From a checkpoint of a small mixture-of-experts model trained on Wikipedia.
Experts: 160 GeGLU neurons an expert, 2 picks a token, a shared expert of 128 neurons.
Below are experts of layer 6 (counted from 0) of a mixture-of-experts language model. Rows are named router (the router's row for the expert), gate (a neuron's input weights, with its number), up (a neuron's input weights, with its number), down (a neuron's output weights, with its number) and show model dimensions 128-255. Each number is 128 + 24 x the weight over its row's rms, rounded and kept within 0 to 255. Numbers have three digits each.
After each expert's rows: a language model's description of what the expert responds to. This comes from a sample of Wikipedia text that the model never trained on.

# expert 8
router:117140132104161152145156132102146111124120143148141149133113128113145155106140164101149167100135169096097103107117115122117133051127180156160135123130120121131143120140100126136114058147106142182133149134142123156142108184134093095128096186094094132090109087144105102118085157129093135108128123146085155110123158148096116134129126140134109169126103141142086162095135138112100137132143
gate0:127149133128118131149156140127170148176128009129125126129124109116152134133141141153171088113130133132138127106138123135118125125126128120130139134149094136128128142137124107172088129141138129126157148148128123131131128133088117138131126132094142123141159136124158116128152137124122118195161128128128156199131114156108051130144109127099185104062137108094123130134118133162101088131124
up0:126111139126130119114129127122052122056101198130132102151127196171130119125135115127090126117151117179139127099123116129139134132119129158140134127105138122102137135117110128133223132114109140117124128096123120090104162129131129099142123125126134161102136106128119126129130122143132149068123126125139123078123133113139211136121153130188073112159128113167140129119127095103147139078149
down0:133163155131114117114131105119149132115132134114118182133129159135110121124152121162124126141120109128128150131125104137138149118107115190132178143140139188130155160126125128127124126144136063143152151134169146137126134125131128120134093111109131105139175120117146118080162086129130116173138058130112109128130130125128132125138111147126087182121116123115132132141130103125116117161125
gate1:115121179118169127089111128110055127098115088119149111164130130130105094127148143128124129118140090123124190169132086138097162077186126128129111121128133118132143126129091126128129116076151113121149151133122169117174135131141139119138125117117143147144127123133111130150129132145113143118105160162132123129138128176116133085129143122113128083122130130137138052151162118129129133116182
up1:136128107122114087166122128131130144117110127136127098134132198146160131165138120159128126075147070140085159137124114129126098102166132113065109130104180131074143150130131128187056125127112126125131117089112197138125118130140166161151126140120123130131117123074132121120113109135136109139132143129136124127127110127128127134135132105151127145109123175127089105139113131120114082081175
down1:118158133125110128146115137114125080071142101123139122091178142132148110196132084146129145131124126161123123095133095121129107084139132173120098112117129127171102148143155129106153186090127119105148128148111095141136186161138161145091131121111116139162084108146131123166121151126144126125129127176106097117101104114153138133123130177129127112138121146129136097131130118127123154177100
gate2:120151147096120134115128092130128104097164158123137141107153128132152136139103129132175144143128192112040125106157124147144174116100109128171126117135140089183154132126100113128126143134128128199108103137154124106134136151115130094114148130121130125146093137050123115090139126119125142131129118132142144133156179122129150129147143119164133134102092152135118097151171104145096137142127
up2:143157131131137102074127101134140124108154177125124123126150149105132122141076140107155149116144138129134158129089130127079113120067126121131111122119082123148109121128133147126129138126123134060141132136130141080131119096116121097120170140157127128199128118121147127121128074177128130151147114102132147135133126094051129126129123114136162137130136141122121127133177130125139132196128
down2:128132148121115041128128133135158113128109118145105121133138150062122167139124164117112145131152120121106134165101118160119134125185131138105142138216105131132125152109116102134155126098153133129108157145138111162161139108131131142147147112130117101137128128112132151160178137124127096106122137161126175144115128130128132124093130121120091189126130131127136154120118130098046120138154
gate3:157090132159113128130115129081105128136131149088134134133135103171120117128099116127133160108099160142170196125124128130133128109107128124116108061129128131130137122112210127120124072143145105101151087119130189126125102133106088126142112181141085123146144100176178117126064193087181145107117113136131067085167136119113141129127127119075175128105127130117138107153125125109117128119129
up3:131197128130133127126140129130145142124138110132120129085113131073128136136135159114148127164140114138103111129111127116178117126148137141155137171130158109127114127131071166154130150116142156130144123144127094130120125128129129105098126126123156098109124213129103128148134112142087114168116127208109172138055161141139116142126123115153114163140135118132149140074092120151129114138101
down3:161112107122088124147119144100127095135131119130160136115089108101138149119111130147129205186145156122096121179156092139153115131133122107118115133133084131151166138141125143146125104195125096140088135111145103143164104129120152109129101112114074119144103129073139138132109090107114112142094135135115128141123109121136039133116110166152137153130145112065117129113136134114118135121143
Description: Sentence-ending periods, and

# expert 18
router:154129148138164157137143135108120085142137137138158146153144119148104175126127140111130133082084163125141124133150153126111163157155150165144142139183105086102127138191135151127125111105125126097158149104126115135142163156101104130143083129088141145114161124137103105121122105113106102062144166125105097110137072130104106119136071134158082117114143123149173121109088145112147088091084
gate0:083125105078114122128148172128108130119141120090085066127130124155116126130127119123125136143145138124140157144127130125105156077125144151151120200123126184134128141134126148132139124166132131128130107139130123145127113136080131127133128128129114134136143124131148123158066123130149126092105138148128127119175069126125101074132108130117127106128115133136091121097129127129128132141138
up0:096123129112128141119096138123116145096130133100091115162129156094143134186099130139118123131124122131128143171121125126096163099132138163135129097115120161120133105167117135218172085148135177127136127121151135131138109131081130132137077142125123143165131132150065141124088134139131134136095141110145117124138101098150094099117097109114123106128101134109122161115115125131132128145119
down0:127100112174156128110117108190128097128129137126145093071124110144142144115037136090139131131083119135116112115142133166095120080127128101120108146137107110126072139136175110117152159161102141140177105155119123115148083127128130134135139147136117098075144128165144150116152091108166130146098128071127172182155154128122128133169151110190130138143150143125103094102118142126141118108108
gate1:125127164149129110118140123099134145121166116100137127145150137167114151116102128131119135154102115128123151130107104156154150142127097116105108088129102129106131122137114126131115177122132144129163068093128129108120106141120059125114066159127130088101130127136151107128151125098128112123122097143136129113131111092180092121118097135127141134120138073122115079139128126164127129142126
up1:123141082146139145128115135171139127097061112151128112115091128100142115129147130149144110125146141122158107120124149125124066073129171156146126131136151129154106112121151128139128080127108114128091143175110123136138155124144136120141184126132105166134085125128103154134147115134138175090167140115126127143102138136096155119142214125119142128134142213129136183129084133098138125118132
down1:128130129133137090159138156129123104144101129117129117060129118156119134089109180136148126142147128124132126181146128146127121145143087164129131145128110114137128112077122115142131101117118130128130099109150112117133150127075148129117129164095119129165130128118066119129177142128127130158128129126152121135100137133039146156128145125105139128134144116132084133103113152119092126091103
gate2:133172107102117129126176126131083101142112113121114141123152126122138138127114107137129196128122119088107077143125143156179139151129149163126134116138127108156139124116118128086130118131115125129142096122104154110110125123124129119129093138131167132161131131124127145116123145136202121091152147137107128131185172124126113155122129134146125133129152125115111128131119115139137095132136
up2:127121162182133116135112135099138164126136131134141124128121149127119113155133128127164076136138152132147156103148093125108110130127128122134130160135121144131117102124127135135123125094134129082127165127131105100138129137144150125138180113126108125126127071116127128155130099129100142156072115128165115126135127154129122113137098126090138120191104101124147122132135129142126131129151
down2:106108144123109098114135128113091116113096099143117144138140126133146149122156123131161136160134137079128131107125088106133124130124127147159119094128141136072128127151076129100195118142129138124127129126115122123114145125093111163110129123107172136179132131128161187128144137097110135187125115127103131163132123131130131140121118139138114090129142086144133128125139127147124161131117
gate3:091124098136116085128109073138140135135126053110117068128132139111081133137118126123149140186099129160240104157134116110139135141110120104146126143131137093105135143111129129135110180140056138079084116149115109155133130143127126133136136129135125152158122110125112182130129156139139134090127131098117111113145110127099130147140107167133112118127123096098128123136119187130136133127135
up3:087109125142128217129140128133128123110205172149130180155117124153145128166127141126114130094156116122104140072115132176119104110131128146128111085148110170136131133137129115124145080106166133147131125135147113123132104127131127145146122100134128127122149163130119070130109128126117168125125100139121099128110138108129147160130132084102157135127167185130120119123128077100110136130123
down3:141117057097115054141146124116146133120117120102132158120124160129139125154123136118097122092104138140171129128097108151149153125115080121123063187120116138152143127146101129077136112127127129130162115133137184126112138120122113099097127109147125150060113133104151112128135133161132166124142139118112117131130094145115124129126186088114129170103123082177126129125132118163092117097097
Description: Sentence ends, verb prefixes

# expert 0
router:110118124146094084104109110147074141131129069150146129134113192124095130145129169162118143087151143121136134095121128119122150122132107123120109089103091130143109092162128092152173149162077150146113114144130112110133120117104145111109154142129136134137130149109122110101082134142155095116143101124139131141087146170138084113112147080106137099165161129145134138097087097120153139093133
gate0:071128168127138098121128135118125128158123127145143134139143125114163106160145107125104141128174103128135117134117126116131125142123128164129092125127117127053128096125156146105175082152130088124131144128133126128154124131101124118090131171118127142134117113128128101132145104129125131126129139158132112047133110118112062127090122093163173134151146143171107142109060125130111098126107
up0:123128115128124137123128125102161148129123128128127129123144177141129154134163130189088129133148143123182121115072146130209116144119155124135145108149095135133109074132186169137127104147187078146136131140120150114110109130156148137094141131166128108128133133104130121185128109082151137144111115115105056063128121112132098122083159144151133138105136124148125147120050112134127115132131
down0:127144128121131124129084163144089118105080121128131171165080137121125109154114101135098122110126152129138141093108103076126126131108127148134122111129206127131121121151119139165130141096056035133132128129110132182127132123134130126076109126103086144121132150158140151108133136183128102116097130094103123147099125107055155096083100102135143140125140126167122177121127114114094127132130
gate1:122138133129096117112139115124118078171152129144125129129119157160127128120113128127128135126067090097139139128120125124146093126115097121128128130164074129118104128126101176087128114146130059167127116175128153076099123135127130100145145132118170121129126130155127153127130151156144144124135060142147118123090134150113131137162128128125132131130158073090133136134128150167131112122135
up1:136112128143125218137126128126148194094098137129123154126128091108146125112158126127132123123195136131115137108139134125105154117133106156145147141090152129125129113139128129144128144089126130131085132065127086153142134072129096123092119128140121139109132108106112110127151113122096118122125181088130119122159095110158131108092125098130115125126089173182101133137147120113132128129133
down1:126155124130119171096133116145148143129145101107107120128115181133143113130120189125164130117139148128183167190133142136081140127106124124187142128126110135145109055115140130141127142127118141105109140104130126124104072122125144125194139093125115113126106123118133143107204122154128105135132128137104118127122145111109128148125126113096162185114129101135131113103099113102108113167137
gate2:107145155114140127102155126128132087118092113129135140116133109088122175144114120161106159144150155128122144127128128123178101115125142117113148116125139122124146048122106069128130114129122065136129084123170121127118142140147146124143118127188125126114122127129172143162122138140138132077095176127123148141131135136187094121142128129132160125129126059168121130123126147165120125154140
up2:093102131171146133125127087111115129078126100180135142123127124121151185127126073129089127146136135173116118127108049146173127163170149127149156128124121137128127106114180078153112077155131128131117124130131134123112147134168126181121122131148128086096155096153127119138117128148135097055126128100129165125100166131127119158117111123102160126130145094130086128166115149102127111179118
down2:129129153142124085133119140154132163132129086146109122153168116118135109136092139102089106129135098121136128136106137123118134137128104141127112183127134133158167129166125125105153105120127122143116146104170119136109150128141143118125130167101133129128141135167135107122137117133128123195120131169080121132137121128183124183098127099123142099131123069131120204126098138147239124095166
gate3:114060126097152127128120124096134117138153107124103128184103112151129090136122127125113098129133057129123125121068106132117148144146069080130128144107135133131124102113115078100134136147128129157091098120131128136128140133096129121086118141101173130132182105143143127137135136094110103099149207118164148132106120133176130146147138146175149121091132123151131174106132061112134128116121
up3:130131131080209135128128130139195143163132155126128135140134148114122128108128131124070124100130125119162139124159153130147169101144126149135109128133147084114140148123137103132165117120123135127088134108131125130186128140115128129133100139149097177121102145141106143119146134167133090082138125135125156096125072126087137135129125131130163111133087131149128126069124135130132145136147
down3:123152085163087086150148091129128149128190127159140134128155126103160127088139146110156142078126180134092105112127118109136107144127145117120126150130137154126108136197086105139124160142128128131120124138118127128078109137174132121119126130152115143111148113129098138152096137109119126138118137130123131127123119094121000165112133137152142119104123134119086127122121154120124128112110
Description: Non-English place-name pieces

# expert 23
router:162146161128100116144119154136109125119111146131167134127199128111114107051137121118114155154074133116114130144126084137132130102131150126115145075149109077163125098115133149151152112173139104127116186113139111162098094120120119122090076104132092100157130161114162157123137141149097159108147118121081172084155161105157147141127141112113132146139145144137115096139119115149115129127066
gate0:093135133114161141133163132140121127112131129135090117119138097167129121148114120117170139159128128144116065142183100126106117142107122144144128163099147111156125168090093141139073105181123127123127123120132093136163105121112100131120149115088180096151159151130133142129119174180115123100114146182137120175139112124128128104101128082178116120128088125099130115109110142144133090134115
up0:139127127125120123118181140155131130166143136124127108115128128132170135132122166134099120166097101128088145134142158164143173095112179158110145095132147113118105143150136155110165092048145103139127129115137123134132151174146119110158124146126124146128087111127093126116131092122105151173107159087174150139110141142128097139143132126056153119121125169127101126127130127128081130106130
down0:133127145171122131120105131134126160108109137135154147123108107143097082128127103167091146135105124153094084189110131129132099145151128126082116130123134121133179147098123140105148178112074139128131181154140118166129072115103124093124113076131145147131227121100088140145150137114154091108167126122115124106141137132165134148178123129118083104120181108121122123136128117128128164151144
gate1:144129157127125143135129124157066131177116140127130108139038108112167140146124146114138157128141153139107168119067194127117129130106128116148177186136135163101127130145133128135176135079176158157091129128147096121103146125126141164101146124093136124129132130126158119118136133131120143071100129098134095084125111151120118133105102154160126124127129117150131128146128126126067127119128
up1:110126133124140100113127155142110164189126126106176088160098126172124137104124126128130127129141125121127111125113189128153126145131165107139218183124156131108172134158112128135159103128131119158133129090156078128128128113125209148106123099084103083133131135133169100127116136115134118136126163127112109110129127091152127130125128121129112126125129120129128122190075128137085156129174
down1:062111126126088223087163074126108092128092123135118131131092122127123164130104129138147110132136182129094125106133128128135125107127099128123134162115062119118145197134133137131082122132061142131099148137147135131121133132169148145129140125095124130145125143133079123106134139153140083140088126132127129162159120106126113120111155125126123041140134129152133107126147149128127194126142
gate2:134117133142109118142146130113138126134136144128116104100138138128167133152135124128134116125146121081152138150128136122113164146139167128127128131134132164111126163129116112168161100125146131113127120124197172163182133115101174118114131127128112125099155129089112168111125111152125143130108163154145134081134114149141113083089120111157129138146100121145128131118097141068085189151157
up2:140126100118076153102127114135115176144127088137131127050132074125140145153150128130138124097130107136141140145126132126096200130148127128158102149127115128116145142135128126146142113124132123111088069144143139151147141115112159111155111128126138162124141128113118145139116118123131131136130126130152134113142135106131097111117109124149130166109142127140128081107121141106126147129131
down2:130136136134137088101130137144180087114165123121141173100145127128068127158142131108131134124122125139128117140090167160119125127109153131093100057134127098109120141117103124104145047137126125129189130132111155134134093135125156145091097153161145119138053125134110135124080127177138131141133121115114134129100123172139149052171142167199111129131125123127130120140180113127128124148140
gate3:129127126080156109130098130130123128157136165132118134129179118120130124128067142126131112055148152127125161176160177130147156121120137141125142126152101126118049141133158126128096093094122113198112156128113128123113119073131139122151128136134127134197184120162177172120126101104123112122141126072110128138188133124128145118094128098141094123142130124123127086129130084128145135126134
up3:094119140129139136122094129121094130150128212089125104127144125128128146116113160119128096126127107142125133122142137124140156127122132112118105123168127096116129132110155097123134119111140110174114163084123133149119117123139149078125145131141124150192162127150228143141118135123106137061123127063107118187132102123126135121133118090107136107131131129100169126096124089166143128018133
down3:140116092090102107124111121105128098129130124126138145133140127146136156130129158144133145081102128087125143128105127124123122127110138137172132114186117130065127099130130130081100123106121158066090131097134128128212134122117125149128100097126134100127087121158087124124129139109129157146107174130112132119111171110074116169098072129125177164127146133159140126168121133115117125125109
Description: Descriptive adjectives and nouns

# expert 13
router:102101116149160105154141158136104099136147116127118171155131123140135113181148142145103165130100087134144097111183139148093158130096129120127139114123101170117136165195113100124123133111126155125152127112115167067176114156161096126120135111114137089148137127124111113107165137116120168132121148140172078115120147135119111105112120153114127160164163130141105161147160115124149132120166
gate6:124100141121170074085115143120133132137069156112127148118127130126102124157134129109098132141128115104099143113132146120066130054167047161128168134129135127126114116125126078096157135106124120128110170118142140095123125128128121095137106106125120147132128128130149118131117101110128061102161152108123169129181111155112134159123135077109111115129120133107120116113127127135126117128136
up6:128144190104140114124147087121142128135091136126103209141124120188154132125155128142115120123130146120121115084106164128091194088128140114123131127074087113152126042117125121114129159127120145128103136133167151155111122109129123116137133077074128156138118131132171114113124133155136085103148149076121126132132123166128129138091136112128108120172129140113094127092115178153160128116121
down6:129126106148117121137103111115106133129150130111130124152138172161168154130142107131136136137126140152107136129116153177128132124106089147124155139213132114123139132106136203129142121151146166145140129109107132125156133207153150105132116153136177126124101106132135157130144117134103121166133127151147159118137112160137129112108108140101138111129141123067142132120135130106105127141130
gate7:128129115113097128127166114103119100131129123147091115096126087086118126146087132116126169111168106154142154133137122141128135122098130164131119123125140095138182176114139117132102190133175123132114130117130137071130134147124168141196122109123124128120128117122132128133135130119110107091114138168127124127124109127107142128124183140158148127118130137129137141128123115149146229128064
up7:131126130166176115124113132202164163154100146093141134175139129129128137129131149129125119119117121100128125128127178106156107138143102084131143139132115132106043085128091137120148101139128169109122123147123132186126145097188124120094106129103132126144107135136143131176125142157137134117148127101140128153119144127152128129126126119059118132148123127120121105117114206080132028115163
down7:147094164118132128059137173155226125103095127137117175134145151130129150130128133152097140131103153092126144127157146125169144131160136123132145187078175126154091121122132122125131115161148120123140128066126137137132125140122155127127127144109082128134166123130123143124148158096140147121126121150121115159115120092095127169145130128140078132145123172130140129146105166093091052111093
gate8:127129107135041115139139130139143151119126144176134130095132130110175107151110129143135130119132126123097128141168150151121127148135121189121117126103140129126134167119130148150132161140102116143131125105126082128129113128133137139125125143127103110140125143130085125127144138092124121137156170129088097116116110193079122116129170174127123094135158141116116128118127139154103124131110
up8:118130073136138144130130106108139151127126125127117085125139121119137131135088127127120115125142136113130131075148127119129180126133086123129110115186118127102149156128111122112128127190128167140141128114105104138074131126125121129129144142130067089139129125142080142144154163111080129098136125125135129175087096156143124155196146123128125136142136136127112111166157135121106135126126
down8:128123120141159147110109122139118113195129128139094085136126115144139186076086152119137137115126151093129140127166125132133147127109135078096145115145120131108175126122123107125119144119080134133113147150187116096106139118172094143186140098098109143087207106129101184118114128096134129138129156147098108110128139144139103119121153136125124153133119133127145134128158100105139159112135
gate9:127106126142102106128131110119125115147153155140134133144102180117129122103129135148126138157137139155145154113132149181125107128116144087201129101113174145144151157094140038130128169118153097127087133115122145131048109117148110105113125127090134130041135133127129163136155150111128110104128129109134150138121118129096107129174203126110118126175076122138145136082170117101128147129148
up9:144129127117118158130142178122132159116085155171119155177127130132142157105140127127129114104126131151132155159124118127129089157127136116122155145128125077130128153123129067122102149162107109102133127144128148113128137128142170172039132121149176147113142110130117086117076106126152130126125138140126133038109094129127124144097118131145123146134131153133188091155131124121131106144151
down9:125125115114175182150129161115121135172170164141128155100115137130128097157113159122110135123122148141125125140130118106157128127141121062148128073122131136141098130104141125127118109125119137119129076126126164110150104127126201134174158135132111159122132137134150063123149117135127167126132126169149126119086122069137090148128133131116128109103130131113124087161120137205116124120126
Description: Codes, coordinates, measures

# expert 4
router:129090155099137146166154155127129146110075113169134128136136108142149118160123110118138140147123160119129126144143135144142148177123118114115144117180148125075112137108123152133110130098119129110144109090110117107142100118114126084175136157144158164097135078119129138113126095165146084167140170185194158096127136105118089095085104112169111129147084140122114125161146135099104143126171
gate0:169130125134115062133104136085145156112133116119134143115118165136144158122122111136132114119123141134074125141146118085157118127134131175113129122098136131125094107131118141130130122132121137146148157129120141129137127133133119115157119152071132126120159074132138105070126126113138086153070172103114121127174164082129151137137146097126132094137130123122116119114128130148092124117098
up0:145128128091138115153081099129152129107128082129135085126127102127118142093127126135134123134126130126101105089157137113109110093125150105107117131117226161130139138140159119128113130135128116127124111127131126127136126132138191136132134164148129134166103133118133084125132130105161122163064120092130128129114134098137126108157156144131130126132148105125129059122086115121140118062131
down0:128096115130162121128111130111132105146154123123114136139173111143129161167127123096124105127114112122128125142082133119111132143199101114088128122174190110127144171129166138126103140139141128128128107086131157129126128095105085129098106132127145150118173164146113126128123128123120127121163126117140104120149121125109130224118233140115134125144125145138097191137112160127113168132127
gate1:151142142113147117081141095072126185188120087155151106105112129152113101119122136105120134199141153127146134063119166141072120135157130118120143095120146114165142098132131131152133133137162146110121128110129138140130132070115127143133109131119143130165128132088128124145123121116107112093121120126165183156128151114142130129100141073099135087132146099133112124078121134128100112099066
up1:073090105147100118126127149136145145113127119106096130129087148154119158107115186134092094133127114129133129144130139122146142129153133130129158126080133117124090129120083045132145131131138079156139112114112128114110157167132131123084147158137121128124106131209128128110158099101091155146112145105175100126106078137128144194108133155120134149102102142155134131177160107104091141201137
down1:146124140133133150128159124133102128087117120105151149158092173138118131124112117126150130180096100126128122138137132123128130124059122151124152088149070144088128119137100124121143130138095127131122152134115129119139152138140125127152128129118136155116125115131154150147156119153124152149136127142144077081098135116137145138167127102124145110154101129124126076130105172106126090164127
gate2:126137134129122131123134124123143123129120123149146133086149129021156139130163124124095086120143101127152159087127111129089127133108116144146122121088151119129128177126084113119107128100091202196122123029115078076148079157126144132137113115111137118089099095118137116051147120163138098130135123145147129157131108106150151077136130113160128091095159132134130078127123142149128138109159
up2:117104131099121143151119164036119164128146129128120132088119129126132140137144135124098123128078080132119131128129183168107125153128118064103119156122140121153074126132108135142118113087128128135110130112126122049112133116152138137093133116087158157129118134111116126133135109136141129137127122105117134130121131124141132131153134122125131055098157132161111128130142139134105178098120
down2:175134142138133182127100166128113140092117142135162106113087126108166104123118144131127126085082130096161147158128125041145150092118121140124074126118080122158132143128105131116148131150142126122185137113127102099132123070134115076126124129111096112129157176145135122137175145129125136133115085134107113101158107124081133111125097133137113119122131132118118114133128122112092156164138
gate3:133110131116148142145130118131116122112136129142130155128095106126148096197131193080127143128111147125092131105127107102139146128116160128114166096088099142140129115170092138154128114128115129153128109129150113163113124128141113086139114111141108121138128118126099128171132082141149113134129173134144128122130132137117128126138197089174160118155089129132179113128115126167196128124110
up3:113138137115135103133101127061126154124051129126117191148133122139145137134119123125127132096157137124152129058109139097120161093155152142169117100126121155119127133147112146175080133075123137131115128158127095120137149130133143131147181130089100174130129129134127155160136132097123129141120175128179127124111125159076106100123176125144161134122142100131165107115108090124174121126131
down3:138125169158125171146086109110107076182142143107132099102127127114148137153126109139148147110159117150083067146161080141162188124062147122121130129146113234119147196111084129209117131066123122168128135128119124106128128073127138130131143130115083118096129128128107108124094132104106129115129136123102151132154114112110125131123156141121125141156149123098128124123165136122103122131122
Description: Parentheses and table numbers

# expert 26
router:123130142116158067110125143143137149096112101112141113096112177099095100079144145165124130095155111119149154101157130088155097135150135119119116123099164126141134126154102143146170157130119098152073140145122121119150130095128165111127160127149120125135103116112131122110135149177108142130132106154097146110135108121139118114093114120081123134118161128125083164106150136129125145142114
gate0:088119162149131123084095127135105154132091141140086129117095152111172130120117124090199106159124091099105133191154085115112126118111112125089138117100122159149115140136179089125117129168140121129109128124132151128125129124114113121095150093153135132144129106140138138127136128138149126131181152155130135075137134117093154109120129118052120126130154166128165134152112134158127093128145
up0:137119119092119128100127094134137066141152130105131171120134132148159101110124150114126129128125124127110107171126126127140118133076116178151144105129100130132143139127140089139155135121131155117065136134121100108096129124125150150140047085127147105134157140114112122088168127119149126132163128135158171158126118113122128146116123073173129196130133089131126100119129136141115173126112
down0:132137140118134134160118144183121112134157124161158106096070159117152125171143100133067119108088109127154147123097122121134129164097142143129120119128122135075116171135136101126135113110123130079136138121121071168104117129139107179121121161146141114148117136150127129116095116109143188115118172123158110124087145122141135146148114128132095127129156175152088126126129123128164120167115
gate1:134159129125126162133097127132140113119110105140133130167121125169131120155135119124133135113111141121139127132107114100153165167146185149104105100137090110175108087128128148128144125174096132146125126130101137092134146070148167105124126130211121092127166125136127106163109109167142144132131124137124111126145111078130126127083137125125087126127128114101206147109126110129126116115115
up1:080133128156122122128069168126165153108113127125127090139141116091093147124133121127123119125157123057115126117179132147101105065128124127080118123133146095173104127127129085129131130110116128083128162133161126132130108157069111148160124091103154142128136113124136128120120148125162140125098126135114152161151101161127090098171123123106130143110141125150050095153123076105127109153111
down1:144126127112117126149119139122120125147109121147077064082152117104129111154127143127158151144129091139136079136193151120066147118123112218128173138149126123145091105138092106134141132147104139101130122123146115153108133138123164154129119127124131106109094140132128132126120102133168137128087131099161117097122151081130123134132078098135107177150120129100143094159121185119156121145086
gate2:128134128120105120161126169129118135134152137094050113090131126117148111100131087038101121105137120137150061130104146138117150124127133133111130124120120127156141213129139104129085124139109114124128160128128119137130131122130127125166147164132129104143130171134149139109139108126096114122179123132098123148113137128112114127104132185129127111126150136129137150126146134125090128133152
up2:124125087128122122150111096081095129128098108150108134128161094130145136128169120104109148142124132098128093159133105082137132124122152117116137200128124130071112113135128126140143114099097089132114096110136136107103125095148125129121127165156111097142128123128084127107128131128129132125125117122127082109112102123134126173127156153136116096132126115136109158130109136123128130105189
down2:127148104113145117102140092133158085079120121130133115138130101143153108182148136128193137140096133084144106120156139122133128131136182154137186167141171122101086138129148139117133170108125127146132134115159147088113137125123135112124105120170096118113130093102120156135130172134122143112145100141178129134128117149088099136118183123165129128140070121125131093129107098133170095147114
gate3:124165129104107115123127118163111131114127127138163142130122129136129092128123125128136178105140117119129170152165127118147094150129125130149120063128117136133143128181140137114162123139097147099121112141115128072137143125111108057127152147137150122146144122108137139124129099142115155114145079134112132149121050074131130167140085162156122160122128139129124167126135131147125124140128
up3:131129133094119129159119122184121116122126090147151129151093123173106089115102144172122130104120120142109162129205118085199131161150119127116111091113133127122128128126130128123179124121051140121135111193095134080134141130127116083132114150140104120092128158153128128116128106141120133125124067143098132115129067125138131154141131131125118141122126126156184125128101131123126121111086
down3:119140114105121076146106134113129103140123118167133163109115126128117169152089131158131125098189135116122133123126130091173138108135133143166117170148116102138128097130132162140094127154146157088113125128141076179123115126133199102125138132116124131131081135129117137217162125120123141187127123104126089125123111174192123136148151118087129100135174126127115113131122127124129166121137
Description: Institution and organization names

# expert 11
router:162164160107118080146143136110151119128109137144136105109145127124117119114087071161173118166117126107116110179121113092119121127167165126129129154147113128116147130137135129129087135105149094121119167147174143104123097147147101112136161112131121149132133118116144092126133107100106153150120105130095141095133171119124137164121137109132139161142167096154138095104110156105098138169116
gate0:126121139151129127118110122122129118147120106157158142166123115138125128090143108121123120152112127092175142127139124144166129129126135150160128141137174135133112142111138127134152126173127132129088121126121119152127102082029122104089129135122127154090135107121158092119154093096144129128110073149147076122126081089144128178130130080135087124111169097128130126107139097179137136125150
up0:144120088134121180128137145130108141110110154118054102071131145129166154134120168128150136119156121134108101125059134127125070133125121126091121134122090127124146115136132127114123148085123125131120123134126126133107132137160133139134123125169137136186129147132094126136126153135100133118128200116129154113122157125088139064084137194126155141158050146130103135143124141122129084150128
down0:126113095079128122129117152129117136118082140129093138082114096081194114133154148139074138173123124121140071129104129126154124139068122112134163110128138149124146125100129100123129138125125128107178111135161135115137127121188111127109159128148128085113167127138137126130126133133128131135102139126168117130122118133115091114131163169106158129111143127115045137121129129146143077125106
gate1:129128124133145116144157126123134081166120127197121157129130131120131127128127126132129132131088076166132149160134158104138092130131143119165046126140131117112174094102173117156131111142145110130120119119111095123088127118122095143131106182128072132127100142132112140111141090130127110122161131108124161125154151110136119128141129109124105157103130122100137133142115211115141117128143
up1:130132128128128108122116130118125192132156129069152077126197118139151131132104128126123126129127165110153099086124102129097149134126137128113190141113104132128062193148092137126134137125130149126132149127135125145144161126169179124116127120161182137129143136116131123106127163117127158143112128161147092148095116154128128140119125131142136120113101137167121131132139103172132155139142
down1:129127131129198159142125133124131214123123108129138111126124149133121137115175122123110126128119180141127175124143166161114127134124193137130175133117068093146169085105172128122137129152137162156129127114123179163142158162124171128150118091135132139109111129135134155125128120070135102130128081122084158134085127147121137088150114127114125087164131117113131123141167111163114111127122
gate2:129127113141145130115127121128079145132053128117124159128083125177181072138129138098106131112129123126140178084102117132113113148128152136066176175125152130104130128180134108115126129136129141122134142141161133187083131125115103103124171141124143134136120051139121109144132111086149075118129114102137116092109129106133127130147125150129124117144157172144145081124171123140138135112132
up2:169139145140083134150147129129154196142119081126133116114131187127129133082117119119103163129127093118122166125128175129139127098134119174148122113132125120141127090149082093140129120130136114120069132133183120123048102129116161121128123132135133123137113146124126126129130106067129098126131134122124138163126114077168136125141134120126146087111129157116110137112122130136123060120127
down2:168087123167023154141132135105129123137151138093124116178123137166128145138170164087124084138157089102092118098098115120129121128116107144141115128121169076130193103151097102118107127083145129145120136108130102128128130130125158173106128121119167127117122140129134127164129123104125123101109097109134128132124121118138078110139141134127123080144130128138144125119106118138164138128153
gate3:137127082097174107123128150141144110111125141153127156116126128120137127126119126153124115124081135111071130151120127121143118125128021085129143134162148109144131120115130140127140141121142124129126131077097135129128128117114136128116132126124102119164146137133124141131122140137126121128115144127093182096137106148131164125143083132186130147128113131117112124126138131121145124171109
up3:116129092099157150112128162126160127122112147180133182132149155107134123095110133132129120101101134130091139158120092128128092125126119128127137127162121114136115125123129118122140147126138116126128098094121125142139134118109116127075130139129126145141144129128128131128110139133120104140103124131127212115140100156136198109131115130140129156111117122128122116147145118096165125168115
down3:141119147147113154109144121106101100131157120130138087226096122111120180136089119129125090120127170113147121149104108153128130125124202114126102122107134124106116128210108185126117169126125096123088142153144104131119128124108164140130133128128147145128194117117152179103048126112112127128127134107140162142128131127128127144116095152096128118141098129166108133120115092126170155070127
Description: Head nouns after the